Weights of a small mixture-of-experts language model, trained from scratch on English Wikipedia: 8 picks a token.
Below are experts of layer 7 (counted from 0) of a mixture-of-experts language model. Rows are named router (the router's row for the expert), gate (a neuron's input weights, with its number), up (a neuron's input weights, with its number) and show model dimensions 96-191. Each number is 500 + 25 x the weight over its row's rms, rounded and kept within 0 to 999. Numbers have three digits each.
Before each expert's rows: "mostly gets" lists some tokens that are sent to it at least half of the time. This comes from a sample of Wikipedia text that the model never trained on.

# expert 21
mostly gets: "their ", "the ", "his ", "two ", "this ", "three "
router:502526477468495480491507576516472471509480449475502510498497533513487465519509524517480469473502486518511523481537516507474498503500492521523506512513487482494499511581494519501512529473498504479496461451523482524483488447477484445489495490522524536505492503473538525474487502502459485479
gate0:518496467510505467543555528510531481551508495519510492502492475543493478476508527477504506492522512462498488455504519461468503469500472534482523548530504507514511498539508520521492480525520499458519499544468552539459532497446490542473498498460482537534488454483478522465522514544497487456
up0:535499529498491480476526486522473498540470494466482537490545462538526461480503523551510512535537492487502458490534482502491526473546540454518533502513528494543509516481536503512485485435490520488502488488498484510458517521497490536409504464465513479540489504483478497503533488486532509500
gate1:509549452501506512481490521484478510530482523459523494477563469479505532521538503516501509522489521494475533471518485468528507497485537469506484528463498482483516494495462509476501510500520515480487520509514487497476479506519510481471518499469446486531483541505496506496487528485491479492
up1:522520560529513492513458540490494502517483446527466491474477445501532541478512482493498469483483489523494513508539511553485468490486511448526549463511528488555486492505465507478486481526493456516500517492475497457520489464479468458508485535497498491447503489509518501519532512479479525487

# expert 33
mostly gets: "under ", "within ", "±", "without ", "+", "−"
router:485476501512476482498491495443491472494482494534496541482548517561530490494489460490483517508540499471480505518548537484510500473523492511543454478558491537482542503492466458488491501503510477506498475523450530523526500526511520465488509517492526486500533500509523528450460539490491493510
gate0:514505489482496475490491487516463500466508485553520532508524486462443444519524492523475493496492526468517510457485474505460504498546501507452502464488524520513492514539548478477551509488525530550509496532548481471525517516466480487503504491501501484536483472475501530525503504550450501504
up0:529491503460499504521547514442487556488506543489521469508504515515486527516541484505503490525546521498496511518488507499487491489520528502497518543536493576436512504459513537488523512449479492504538514528448487478457473498504491444535471482498508536472526520510535512474506493443509475517
gate1:528515489473496485523457536523560486521469476527503532482531502478480523479493445522480483521532468480486499513525514458498471479498521502476491497473512497492507480513502541509490479494490543481513539531469510478536537506501477424520492503523488508492460513517500516505532497499496473456
up1:506499521484510499527474518492536489525497446509509527471564504498474496467504479478508516514546482507479516480520470482557485505513523485516491500544500482518536459519543492511519486490498531527466475458443481520510527498522510490553501515500460502503487527535533548527518493489482523452

# expert 29
mostly gets: "Mc", "eb", "Kar", "aj", "ah", "ek"
router:515501484499546523482521490528508486510479534512560453486468486499507529488527520501512507473476505474463509480423514518527466477469503459515511522481521552496523490518529523525494498481518481535533551510515541523503484478554469500513533469538504483474496472483533494491496526514488444485
gate0:498494527510538504450500518568487491505506482491499534524514513471534504488507489488546482504520479458479490519488477497512472528515491527516483508510471482495498483542513523472510478529486486546464509503520471521517494470509570514501498525503475523478496505501488526519450502528489473491
up0:468485529494439543503525483491462489492442487494508509496554496481506530490465479515503459501517463486558483475550501484497486500519517496486546532467502478450542483509482504552462477470495542467501500491478480502488488505479503525521513462488527474544509490465527537494495484480498491463
gate1:493522528492494512499544481480486489508539492552524476539486497516501497482508481514511519495525459535495482498446505509521481538485490481518480494432480529496529519480485526489462542459490494525502504547496448508555503479444490509507545522522490504505519477497449475503500529538496490477
up1:497520509502483475521502470525518516519486506507490526541508531522504500477477481508510430535502514465488477512547550548586487478525507489469484520493507456502556497527465492500478525486524481524462525486441488522472484516526499511505480561461483508506508476529511467501498515465456505477

# expert 63
mostly gets: "An", "Th", "Be", "bl", "Pr", "Gr"
router:546503479502513471510523496574466518520495501517490528461431480516481527486499522456496498490495548557507472482497551565478444499461504510483506520512501501488469473505522483533499512514518542494495529498467495503527501509488530492560499519540542511457496480507506467479478532517477506490
gate0:494492543499510499494508495540483455490476474506501509506508496512485495548525500513508498497531496494510480533484514523467499540525484509449528462507490456487465511481495501475460491488491531503538440510499478464510512495477471532499480494521475507486523486470519510479519512524535517480
up0:491525510564483515480456477470505462486454529500486527490530473508503490527492479470528479480525507519531497466533445494502456493477530486519524501484487504533480539504547502508528491457490479474470483482533485493470473488486454499546504478486498499543502509483475507532504489490482532506
gate1:487485489485447541493506514518509515475502514541508556528472514526501541472501481528501529509481505531530500556515445472517478488481492480558554508484452525538477489497527506492458484487512513484499513506476481497495487485506487467539467482510464481526550535484487451497536474507505474507
up1:509514522503518491504514459507489494493471488463482485481505498471522486535516478485507486542516540530516527489485545505502471514485527513459467521510546529494534495539471510506532506501503516549518499475482489525466486521513528522464507533498529459489486489543542521469469523565530497526

# expert 14
mostly gets: "under", "year", "post", "pre", "inter", "work"
router:469476536500525486450522444512498491536491521499539464521453517508509484496510475486518486474502501498473541505486543493519514537507510516477518473472508469480478479478473506516528486494520490474492475539524497503463515482525462539495490498522516520515496490477466551494539449498492477507
gate0:520536449492470467487473464522490504482494474482485516497513485541485538507541503535495509551470512465529500504506523531495484490519520480475508519544464548520527478507460463502530520512544529512465470511478504536476517500493546482495529566510473494447449505513492503503484522500534466482
up0:514503558529512531508519415476501506519539494456482530520564494504495494512537521518495462444518545516517518498492493526509507526471510498469465477520486524518489497493463465458539503522499511526512494512464479520523462511501498525536515538522488511496496502479538531464517485523509511510
gate1:474490509527482484511466518523502457432512508514467501495550487485475513483511479450479478500503496454521484497506483486493481508507552448450494497509521493516537521530523491514485484507514539541501511488448493512497465477510502483468503465486496523456501515492476475529539527499502454507
up1:489523494477511515504508455491517547549482534499531500485425552490525484508525505547504506512507550519453550470506510493494489531474462524514537504491511516479464473459485513481527484483495513462517478514554494491480497477501456486528480503519467509571484477484486532481496491503519526477

# expert 43
mostly gets: "second ", "first ", "final ", "third ", "nd ", "–"
router:536503525477513518493505521506495486487500508493467469501529522470502517500522517495523452493540457471510469467467520475488493519494487497494458494489483535522497523491504515505455498497485534490477490457500490524546458508445482492463517533452463470465441480495527504526522466465504508505
gate0:468491489499454488506499491510482502488514495562512506472518495540502474527507530521501501485445526553496531456556501493476477516507503509492545507541463496494524516518519455484513488481503476528471501519479505501483503487510478503504514463537542517532483521529485480449486466478543558513
up0:498501520518461480498557502497506499524477508507494510476526547514478534510534467510522543553508480531482488517513544499520454487447488528482505514502519477523490447475488460495490494485476545529488496458533512505527485508483491462531502496539484493489528536486491488543512479502545503492
gate1:463529510475502494524552547513493511507498517519502527517532490486518470462460468515456496475530492527489534497506529495501471505472479509463541476473521464478492536470521474490480474488480484512460489486518507479504515523483531477466495445500532464502541524493479486520488506510527493492
up1:472496507451512496486576545514488506514535502498516547492526516457518529482532465526472466505526458518516532534510449521479483487487511502462521510481484478487492505528516478495529495513519483532483524508531512451485510509440485488485524480500536479538498534484530489499499465531499504524

# expert 55
mostly gets: "David ", "him ", "Paul ", "Michael ", "Robert ", "Richard "
router:492500485496570531520556507486501509501509506502527500491494497469505490536530496479479489511482521498508541530495466523526478518485482493485503547509536478471511494467509454504517450539513499501464502522541487448482513493489477490499487507533506458501542517545519500547551509542526466509
gate0:506523454440526510518520543483540519467498475480522471521481487483460504500481555489505495504504467534498508499489512484468522488480497528526499503523500501478459537511497477500540511520468510520477504453537477451473490526497498518531506528486498497533475494484502499473503487518526463414
up0:447472493486492500505479517493473477518504502514473530487527470527506481497465515493504488534463460491493501474475498463465498483511537444521465503531458473535495510494495487517533495494488508492542540476489491496476525446481497482504494514513544463493452499513472498513518499504538549517
gate1:503493509475483478485514506460538516479474518486495494528481490509501463526531511494504478553512484529485541519483516490524533519553485527521467497526494516472439539487474503466509517503491508513495443558431526485523468485517519534478497501485502462511498553506480502463499460539488517503
up1:529519529495520547458502536488476539511477546543554523494509526493526469498509492476481500482502536495495506541507452528462510535470463479516486528490492498489484526471479510510489527522471473483506529499504456480529482487553543465485482494523467458531545505518485466531546502441521545506

# expert 5
mostly gets: "with ", "during ", "between ", "from ", "when ", "including "
router:505505481503531486517497482472519527467451484495487468475530569497477507467513497531466498518501493494472485506522508514513532478467515521452513476530525521486505495502502508509540475472498498537534438535494483507456509553537563488462526493485535502507535495504492503470452449513506503463
gate0:479522500500512524480462516460458513526497503495512482472490546511494496519460577506529539482505489502513476478488479474523488496481555519551465503508512475485470501474520527521512522557459501513476465502511467510443530511503489501495483485483547524517466528497527493508499511528518505503
up0:522435494494491506484516516505480514519503521457517484520474487517462511480539493528451521513472484492490500483538520473509524529560509484442503472530507525521502477475467499510496494493503501496495502480489486492545482481517498547430498485496510492541506489510524502466479492511502530480
gate1:466508463538549512491534505462459473503482474491502492490514457540517490490489478525493470504564537509500476466508471532496476506477471484513480529503549474529481511485519499536481523477480476473487521478513504536472502544472460485480496487524510483494535512504473504510504516465504490530
up1:531500544478511515496480516547485485482490504469507505506513512492507471526563488495541540480443475492526524521506497523557525492495486517483500512508502524513489499509510534499492474476481538517534457509475519470535462419491503535487492551529484493487502522516549538519531473534507484473

# expert 10
mostly gets: "John ", "ina ", "Paul ", "William ", "ton ", "u "
router:551555502464558513521512518562510525488523507528500529486524467495482494447508523486503506515484491476478530525487470528460456449484491460499517516526553511537471506483491461495499476482491497518489515474493471507501495490520456541547507456494468483517476477536495473449483492531502520513
gate0:469517477458493512517517511506508539481524480482467493486534458512509541530464501428499518464515539503484518525521466522475531487500522471489458429507496529467476501487542453540484457482472512504478451510484487501509542534465484482531511503483518471501491499492516502488479513498499516422
up0:487502527535553502493527492479453508495505487532541512519491502475512521481489535522529501534476475522484512528486511504470492519493525507504566484492492489470505501543507503482564475513520535473481490459538462466485528451437474527523474517510477506531489502489517540481505503497535522485
gate1:489463520512498519525497500487480481502495470484445494487480539451493500516512524493494494470449511477514451518519528499503466469475501463501458547474477497501508573526490502518465495560521505491524537495508520479510497506517523515530468512506499496469504508481500501503508521524542517517
up1:498489486494465512476514540489453507527503521467572491476469489493480547508514502519475532491510533453452526557503451474533458509506510483473456487525498511516505472427501482479514508497476492517494497509550467526458488529500482527504518522518516501511481466480489509474486522458518493518

# expert 38
mostly gets: "family ", "species ", "population ", "School ", "local ", "many "
router:474511468472455501553503503494495508451519535488516484508485500561489491530516557512530495549512531505525497510504470480489512500520503530483486521547442486465509468485536490492494480468480551479500497500522499478529512461483520484521511467509522503520525516487508518483459452520498544460
gate0:509505488482514497480481493471501498528479497503447502507523460488504538527541501476497504506509444481505512483489509477493504531515524542482525496494467505456531507502519517482507514492503483521454504502514483510494520531546527473525514512528538533497516540493505473567519527496516466495
up0:435517495459496459546501509511513517455486530497478520475503505537499489466530534507494487492514502495494448532503514498500510520462530474485513452480530530474503486527481544457508501498516538492441487473509474510526483511497540476491518488507499494496464461508481525515495441500482486461
gate1:497526535466477480495494509487521476466418461512505502514517470505511483477455513530461460481469480499505497484519497510537468544517495481472542470511532519506499506510490524537485525505503510511516532502472496493522531488518493456561483498516480490534476499466502457511520508509528506539
up1:480498546483471526505503510498505489506550501526458514460527511500547475497505505495493512510518488500474498523516499463471488539455497513504508533492477512488507526458444479494451499511480490489465446499509469494552525530500474499507548548480487505510493510580507480507496512507453481481

# expert 22
mostly gets: "and ", "they ", "but ", "who ", "& ", "she "
router:455494489481502457519500459469534494505502462487524515468480554428510481515470510542463499551530517512486561474468506516475480516510522516505526492498508474503474521523496503492532510505521480452488492535541495501466454509484528480480479499507484475513479460489521549521481520507516462495
gate0:542512492443505565499477477491486521504500517474505533524492526476504515533493479461530483457470510547457482487491477504513502470500466498493482534500506517470468530533454472480467504492499483450530505497451509493529531490533526528457486526479514443516515511501497485487505516489526507505
up0:550496513513457497527535459524487510477509455516478529480449466476520515510494474516454519506516502496487481542489498479523501501528528528515494509503526505515526481496538528524528518497501507481505502510538507538493542457508491475558466457508494511531493501498545517468503470490499496489
gate1:526472507531456521511505532523516500479499547544485467513530485489491528465515499534520494500518478505490530512531486549463560479504520506486506506464480512532503489538494523482543497476476508514476477492486506461525465496465503517464494551489517506511497502475464511464490504451494465491
up1:524461524505489519506476537483491503478521575539521502522492521519486511482466487514518506476487485537499507446553482538466535455502513504477504492491487520504499503508492507493469483473482467536488469492508550505488513483499493481479524525507495527568514519531466502481516478442454477520

# expert 46
mostly gets: "Se", "Royal ", "You ", "Hong ", "He", "Civil "
router:519463470518517470495454489533526513546547493462486528529491485448437499493473498479492532491472497513457516517503463494529531515508535522518522495520481436467536518491517527519500516534544512470502526486516526513497498494495502470528511528519500519448507552493496475492494517549496478520
gate0:510543508531528516507517457532466510510525494524488464498478517550523528525539447521520479535487554511519506466536438512517442481545472476528516472506465486466493464492538475490500475544501490539509508495520521496537524492494469509466468453466521495494451464512520467471491486481487484468
up0:517508510497548472486485445479476491491465492507537487531484478517501508531524494524500514530518530543511522491516471491539471480540508510500542455522508487500453488513494519509506481504499461488514454530484467521524547510515477466482513481467537473532493492475496527475494495515524540528
gate1:524486514516479483522500523493507466447453535477491484507511510485518503549519510527502508492536470495493552490491500485535491510535452515499494501488536530516517487493469483464545541550499517462497463493485506491460526502512452492494472504513473482527521519476459467511468466524500559534
up1:495432452521519490485536508504537484484467500480519456481514547483515471554475528518493526503491476506514498478461511494513517517526479487530492513510462462520512455459490506498531512502524480530484473480500488492457481567489494493474497524528461501476497475515469516482507507504548494523

# expert 6
mostly gets: "which ", "they ", "them ", "ations ", "season ", "album "
router:516499534497495538540520512495490494453539521515474474535500534512480482500498533463503426540552492538464466533471492428486501520550513530477499507524498488464495481537522519476519529516479481519509498515497464497521566499501489503482504479495527485521501477537548521497529466512519495450
gate0:491522484527490567531502517538536528492510514539526502550499491509539488503494497524482495493548491532538500517494479513482478528528457513509487570520519488517553482568513500511522473527530528483509492501518511506576483511498498509461545524477514556502498516491493496417479528526469478461
up0:477508473493474535519466480505493434529502506453468533462538520506539561486496476460480536483505495512503542500476469498484462490477526495540509500537505505486484506497490462515470477505487495502463484480464462462548454466476494529555531522515469481477537478469545494517532561469483501503
gate1:521456509534484506487475516499473462491511530531441524496466518495481497489507498467532543448461484519471470492542470451437492456519503459478489516485521542495496521474480468482498500515527495485533489505492494481495514497516508525543505491485495467514496522481509484484507500473558507535
up1:511486514479497509485492462500574473472536501488475481454479506493524502500470479477509456501496484525524486484492536528503524508465528528511473517533479492505484495518481460509451502553498506509488503516457451475519535506477450546460477478461506487543531487484471468470522480480515497529

# expert 62
mostly gets: "ā", "ak", "aj", "ah", "ai", "iy"
router:488514502525478515524482524533502530494487504492535490494500522518524502487477516504489484515508542526540519508522509493457480513468513449487485551484526510520498428518467505487495493448488476554511552534498488520485455475554479480510514454486522486521485503512489503531535511515525471475
gate0:466533473526537513501487483497501473432491529486523538485492508418441521501480482541524509501541503457510522494550513492535467526461507515475504498501543491501516523479471501534482495481490472519470482501479497462558514506506508516534499480506524505514490507462454506491499472474503512536
up0:519522549486493519489490508523473466487547480537516472464516498470522501446469479466462492504476496460522472504518470497482508503508463445508489481503461475470516491465485488488496524509467503506503539511518477466512501519535516486488492512509519534496518505531480529500486512502518514536
gate1:544527492504519509471473510484472504475517471499490453478467520552466481544509514491496506468531509512450516488484495539478482531525462497507519523551484520524453463428502463494519484563491481490479519538503487479462516567552501504463520451497489459505492500502518506500482501529481478499
up1:463462519491506461519523489474533541519498509473492484529463524531455507495495504495474507495529472553491506509543526517515530494505556505525519520505511481516537487487450475490509481530516494469480527562479508520484500483456540511492493429470498493505461521507504476535503507472530464503

# expert 2
mostly gets: "ation", "tion", "season", "However", "years", "election"
router:488486526545471484508490454486460457562528488485530488504496495485514475528526549483479482496476489520468513538494507498479523510529489517490530455488490499475522447517490495527524473541489484518505499486496487528496526472504495583471519503534501527552527488478544515526496508471510487483
gate0:484530465492528521550496512451469500460498469533498514475518498508479471494528506510487473524496528505480510514510498453456475490491499465446534555506481508471514495530536485517464484518503517462489463439489512505513465493446468469501491501500492508486492483526522553486454492470532510459
up0:558505510462502530466513511489481466476521462553502525530547459497533519483511494499532522520512456495512529533531527522524499492493482502556465483508488491502511477494499510483506457474528453475516512540491528492492538493503517483538513464475493511470470520494530507522497526504484519484
gate1:518492510494515512511506482501459449514516491533466498509492505471515526542486495535483531508517529530532508502502526486510465542492491520504518498483477506475522454507511475482532451491502494487496495515528583465497549497472517493499506547515499516499531502475555479490481511513537531522
up1:502479503557499471495467475485499530485484488480535533492505492504504480482490462441529472462525481499497530492482462497516493466517544494520498478535491504507498534494501467511429508521492524566468445457505480538482469493546483476459450432503501486519454491529520501494521499495489490518

# expert 60
mostly gets: "ia", "ate", "States", "ings", "ers", "ine"
router:511524510508511510475492474540504501485457536459495453512485491485488494513526529509501509488480521477510467490524482537491509484452533500470491517488556503469518492525478480506518506533530471553523512488506503538520487498506444526534504479514509474515521490475506458481481524459516456479
gate0:530521495515549488509540516505460506514543511479527498480536509529503483467513470451540527481516464520490505465482502497486514508510500466484478497513520509514534531456489515513488494500521545551479517520490550515471489522515506521503487461478526530473521529481462553551494484494508477555
up0:517470502468476519511542493481502512487534455478521499461458492504475471515508479535478480497525488479509489477490472517485509511513498524496488469528515465524484466505515549488480506545531489474498547494518519522521491510499489498485452487483489525501494538443530520505514503487528532476
gate1:494518520519516490491505483561527516541492507499532488495469553509497508490493519495517506539443543480467502516479507488496518517492487444456487509495530441516526520461489545518552464511511487554535484449550515534493520492504460524504497509433489474468494511492496479509520516514533507462
up1:524474469474502455556499464510488515434520486559469503503505458497487513491513494484494503473533486538517475507509493477493488505534502484491497498482513553521496465523533488538493471501476502456476463555442501568517489493486530472547464534492513538475520434526466501468477498503508515506

# expert 16
mostly gets: "American ", "British ", "High ", "football ", "European ", "Democratic "
router:514515540486556505495472514487492472475490538486473473501509494468501499450456494530496509529465461437534510447450481477491516496522521480515487537507527482498491552511514525489474500490471517516507498540506490530496507492482457472517489514476500497522451522542493468518498454501469513512
gate0:508515495509495522511531501474465467455514516545503491435464475532437470453466495513483494500469492502518519514485510507548491519513524501490514542527526500535517480512520469443515500532508485555477515483500479514505535520483540480526475482485521521495527478517482520526502494471466500520
up0:503524518512507493500512489532482459489490469519474511506504529459546500515516541510538462497524512444505473545475533492484508498451501541467456480497495512465504512558478480460526514497527538474498460483479512495456483503491500491452467478468470494531502493482508511491519494504487539482
gate1:457539527518520484512503462514521542489482488542484460459518486521502462510488489492503506495506465515484532494508504522511494517461514486486507499509502509469460482503510558498504488491436461540509514497509495483486550554513510496487491545465534484520551499519543535507452501527498533469
up1:503528497484492465497419499452453489508499481468495542464525479515475489527530488459479491498539490506507489490528469455468499466530510507482521543487470493476543504479522529500501524492507545480528523470497520541538461521461514467525504474529487524462504464503516509505469500485514500499

# expert 49
mostly gets: "in", "f", "h", "for", "it", "t"
router:497491437510490496508513506498512475539501520482450529472481513542492526493470513461510520472486508515491512471524526497468506471495493528498475472518484522494450500511488500497529482490568509478508522497493487529488510455508518574499506516514509504498503475540503482477515553450498512515
gate0:510524480500478524502492533503463487471453528497519496483473447512481488485502443466506466535515501479525453493502499499512490509520506533475502487484499476465517475475502481492511520465497528556521506538479516516476520507486507516510531494479539524537479521474467502539484477496501495503
up0:465496513521428436514530478496514470502490491467559518517522547481492462502495538507508500482479534518482575522517510460530510493525499521467489533484480499507501466509483496452516478481491489465486501483468537571479465488526503477488492483506492506449532502533513499479520541529500545508
gate1:517496482534516494510458478481516478491505455488478505498494505471478522527512458495469540549468520493530450519509489478514527491485476486504522470525472508447500492494526461494500457516502466489500480495533482510498493529481499486510551467534518546544482498526485479556532510531471518503
up1:507485494478468533540516470529467489498539516538508448459471481527513509484499467506495522505503486508538488474492477531526514482509532447498487502454478490496510485529470524492469494514500557490509517499488504523465486478479537474499535474525488461475504476482483481481475473455497470528

# expert 18
mostly gets: ", ", "), ", "when ", "which ", "\", ", "while "
router:490489489492485476510462446497496539500500497512525508460496509469475488524556551488498545528533494530498497471536505503539483532436524514511498463512478490461515503486498588529505507478515527535502462501502470475493502550484514497478491514500518464514542552463536547468492453516544518500
gate0:486516510475530506456517505491553470534523496504493540509522513505498495486464479502465487495494522469501489503517507497462525477506474497472506459486523517496489496465527551495486467484506499451539465489471511512511533509521476494508557496484479469498502508497486480534469496506490546445
up0:532487509412495496521507543495458507507489498511526519561549476486446464496505501489461498528505514498500535477513521491492468512492457492497467462502483480503515525517510488514501508494468486506524514504501484518519537510507513510460528455468527540552498498488479496507481523513496487493
gate1:522436500477483504498500507507494481502504493496493515526509523499544548502510454521486484525481529546515528519477474497486522501479457495501493503520489525439514522534499487466522560519497515494513475504492476520519466484506467479472492546521493490462457485485513515502514533481472557509
up1:504486476466490558503525517546481484549477509499483500486508505475525503487473482524480501547504527494498544508504495486472521488520498514482464517496503510508449495550515496501512494485514479460519493470460491471495441539499513493497520480544511445478539497500503448501476517514494507535

# expert 50
mostly gets: "ina", "idae", "ie", "ia", "ley", "ations"
router:532519511505527531517501502523515501476466521516498488518496495511515508454476528481449537495521509489504515520524497491482475477448515482522473473470513506522488471507472440512452484503504523502439535533468486528467502487542470570541488510495476501531498491504503471482471528489520474508
gate0:491524481525529520526520509513462514506489528445511502434475536528566484526477499489545498496535490487519473509424501477501473497507473473528456491470552520513475522495490490466476511505507461493540522467476506492496496481507470479518516490487474520504527518500518480482513480482546512482
up0:516511496538491484472475495522516460480511471492555536544545518502468497522468476559528465490491543468513489526481478485554517505499487534515508503495490489547514500491508509451483523557536506494474530451445506512504460467507505454464528509516525487510505460468531499495512494498466486533
gate1:549467489499516468467470507516483519528429470477515492500521504500492526478559512500546506476528516517485522492498521520490502498487499486518470541464533417480511490478517512547525495505550482529482527464506507517530480501540499501486475565525495522554523503477483521527499513496517532531
up1:536529507452512481453503517518539492547458509494510459475532501454528480473498493491546456517470475491493487498487494499511527481483493498496479504473492512539505443482486510468524493520484501492523475487502478513487489504508513509530492530488489540531508477457539510520536509535515492473

# expert 26
mostly gets: "ai ", "ton ", "ah ", "ti ", "u ", "i "
router:504542475489538553471485522526470473464513536502495514517516457490497494463546532511457531535454497467516517522505473544480478512465505469518475526506542516458468482509525504454522499489477457507458539512486493515500459503494469493518544461497523481516484494537504519451488499493541566478
gate0:500507479474458480461513570486527526511495490537507509491501535504495464587493487495492542459511512492507491566509479496489513532450514481479490511557498535527459479465521494495492490489469480538493508496513481453530500478505544501504490491475497497492495468516484499503477527464441517515
up0:488514491462536499524466526533495486504499516523509517470520503521533491514430507516528460518449502517487480500508501472488488479490531471543505522437516502510546541502543535461509466467514483500540476528495479518472461462528455502496471455491498520509515488487483480467493487486484529475
gate1:503452499526540492458479497480524523548482521512479512478501493487535494499483514480527493515469497540541490511515499513503524490455513523420519509490518469511517520494486511477539493526480479499421496507509479516501464500512518525502466466530523484502486480492511520520505535519480497493
up1:501543508479476446467517484435476529532534517483503450501483549500486512489480523521516520554516521484475481486537485480486493529479510518486428527496463495477517517481437461506479499509497515510502493501510517519519540549516498535505453539485509515516504470493462481470486500484458500478

# expert 28
mostly gets: ").", ".\"", "\".", "States", "194", "century"
router:498505522531544512461493451505491447484466481471502521527479452498476517526548481483475520504496491502515483497548517555499475547538484499484480517471518488469507488473512515481499485464511478508486500465511525504489517534478524534457516479520440467491534473455484506509501506482549443500
gate0:506527498505518489516528504468507503468561488464467473516494507537490468525519489507492487523477528478501486457532471456486495489524469523481532474459520475533503543482478454486469472518530524521492482511505500533483517558567485510495481498468502512481482489481505504521536507455541486490
up0:525453519497464466497476478510512505497519496557484538501500503486510521514492474496475494532475509467508520503529510464486491481547482561519442503496493460510539514435468499492543486491515515506508507484449516499505510538493467510460549506495449474504480497464476507471520473503508468521
gate1:523494514480526479502505485498468526508495489543536527524557513521488445515520533507528464509515532513502488451478501505474506529467540472530459506462516485495526516529471569505533500456486501486534480506526482529503461495518555469525478515507501529491493530465463508499491487516497499473
up1:543535510500470523499487529485493513512557490499468520519542469498498546469508516522575536508522459529533467515537478501460529463523497485543453455478496551469540523510483441499514498509489486477517477496521505527527479492526483502489466475511511541465504523541509508500495481496489485516

# expert 36
mostly gets: "States", "present", "Cre", "information", "cre", "Votes "
router:521485497486485505469449493514526494497520532512506483507489492477498454482443502468491490463485480465508451464485489493499533514493483499489520482516508495495491514474504469477452500495467498487529523537461455502482515489471420539493491526458490548494481531501472482529546504469462451523
gate0:494538518509501462507496454551491503509517512515471490540529512562546513545486479480523490504478497472520500500517487484523482486512550503516515536479499487491523517485485492486506526520501503516490484532479480531489509487535454521489486565499504502516489469454456497501483522517496505531
up0:533502528476492542533536492517456468495491514522560476488480531479550461473535540505524505487500475475509511508504490517500496508501446483484468491470549507511503482533501484501509541495483542475481565479538504472490507506497502505529500470505493486515483526520532520437496498525503538514
gate1:498467507488500525481502499494566506503479451500530488504480532518506509486542557459516492528519466519499513527513478506493530521506468489503499476500463515452513470456486503512503545489510517462493496511484509478531532503489469461479484488524476516539490470493519490464515496500534501508
up1:462517537486510499519529484527509541487503508517505497495487492466487464531502519504480456490440501510498462526528478504498467496519517479466491530470521504515470473508484485496479515494495501545475486499474464495495478490526483507503509531505545473516472504506511498539535532490487528493

# expert 54
mostly gets: "• ", "High ", "National ", "military ", "public ", "Central "
router:497486468489475507494516523493519517439515533504463527525473485511449588481436512563492552520473484482457485525528461515502511474516501497510537492531483494541487515501532483482505502505498507478483500532518530504542518531452476483513528501492504504527489529527484485533495500521446519491
gate0:528496537475485528442470491485489498506479508531466514466507497514507444505497551474456493471501543465534504520548519469490491528519480535502524506533493515514486521560479460493481497480468530530491549456471482512501465493534452477509537505516490514516508497513495495506513488528533490532
up0:472527504519510501492491519486482506462520518470498456489514517538528468515498510545458499488558476498499524490494478473482512526538504473531543530467511486490469495559510484492478481476477499518520485477480490476485489490516507483470496562523554461515501476520481540464514457524511470497
gate1:532545528484493506518521453491469497496509481507507453496500538540485520528492493495486497516494471539534507502476517491519496526477509569531443544449514488470496475479466521475514458506515503474483500471499483524524518494507531520514495458490525570494485517511484514470523493492477504490
up1:508453463534473489489490484471553492505505531514483519488538480471476512535480510518498516489499505525448538525500499472482503489498463521471487475538458468487478503510525465492470463506552469498503503510484492473510513518483495513525442525500496486496490511515462460496474548503491480548

# expert 7
mostly gets: ")", "|", ";", "information", "Born", "States"
router:543522519506494447501450525523508506501492516481482508518454469535497502504453479500498539486499504501470481462534495502462515477511474499480508500479510456494491502490495447469500461527424482530494521549483486512519509510513509504476524470467513475520503481541478445478455519477551479506
gate0:460469491484511481474497515458503470507493525515471454494508496472479511472460483503499488516548470486509543497489523493499538449522466484518533493509517496504484488492453498492494498517500544486491533498443500471537466520489510482523531453496493464494464524522535481499539530528493496523
up0:506495468532496474516548500452551501518488496509509478508484518509462494503489546485496471501506531474496457483474486539497478501502521487500519526464479451548496478478486495467504476481478462527484488484515491556509526473481522507508474521517505505472522497497503480493507492490507477518
gate1:501534526485541493554510514496529511555486468481547470503492496456529515467466484528503504476505488514533525484503499503444511503510500536503511514524483470492510488499468478504486461496512499477486458494512460490544519490476523500532502494517469535521525485499508502496478458564475548486
up1:535478534484512469510533454532518461502529490499560519505517474535503520476460504500522481495528491496510540472471491516492480471507487538491501480521489457499469464509504526483525510501475466508467484492476527510511545498513490490469476526532478524521499484509505507491477515516468507431

# expert 23
mostly gets: "San ", "Peter ", "David ", "Mah", "Ram", "GBR "
router:542485526450528508516519575567518498503478494474543517475502526456525489519534467520497535489483522488542511528497513539505491490470449494509516548540533492502487529490513494509541524506482523532493538488494470481495474481534464491503528494464554468495499515529539517476535499548489485511
gate0:501504514498495494534502515489505500500514488488514481491516463489538478472512498508472486460528502463451510523471494501501515508491481515541493523458476479511501537513531516510491516527442462520510523480472540557499461484493513531462463497522516579576499494494504516516510497491517499473
up0:501533513460520528503460537537481497492503528460452493499487464478517521525474471511477535486526517537539475478474501526488465489522510506515473509480535474496447485489509520502472443522514526484470517494486537551484497509512475526500504501516523527453439482523483480514498507479532470522
gate1:516533491539496486517491481515498528470518505464496489518468525501510511489472519481491470468527497487461504508508500523509471471487518535534491474470493495534497458471499457444478537501495502525498504498522549506461489509495514498529469542514472534475454474527518514559510483494483522509
up1:498464542490505479464513511515546470505520501512524514465479501517501475470507485552497478532480549522511515494484483467491537548528462535484536516501520486510529526524500503519554526523516479475505499470517485501523558549471482537513501477505529472507489469506514551501536480549508515530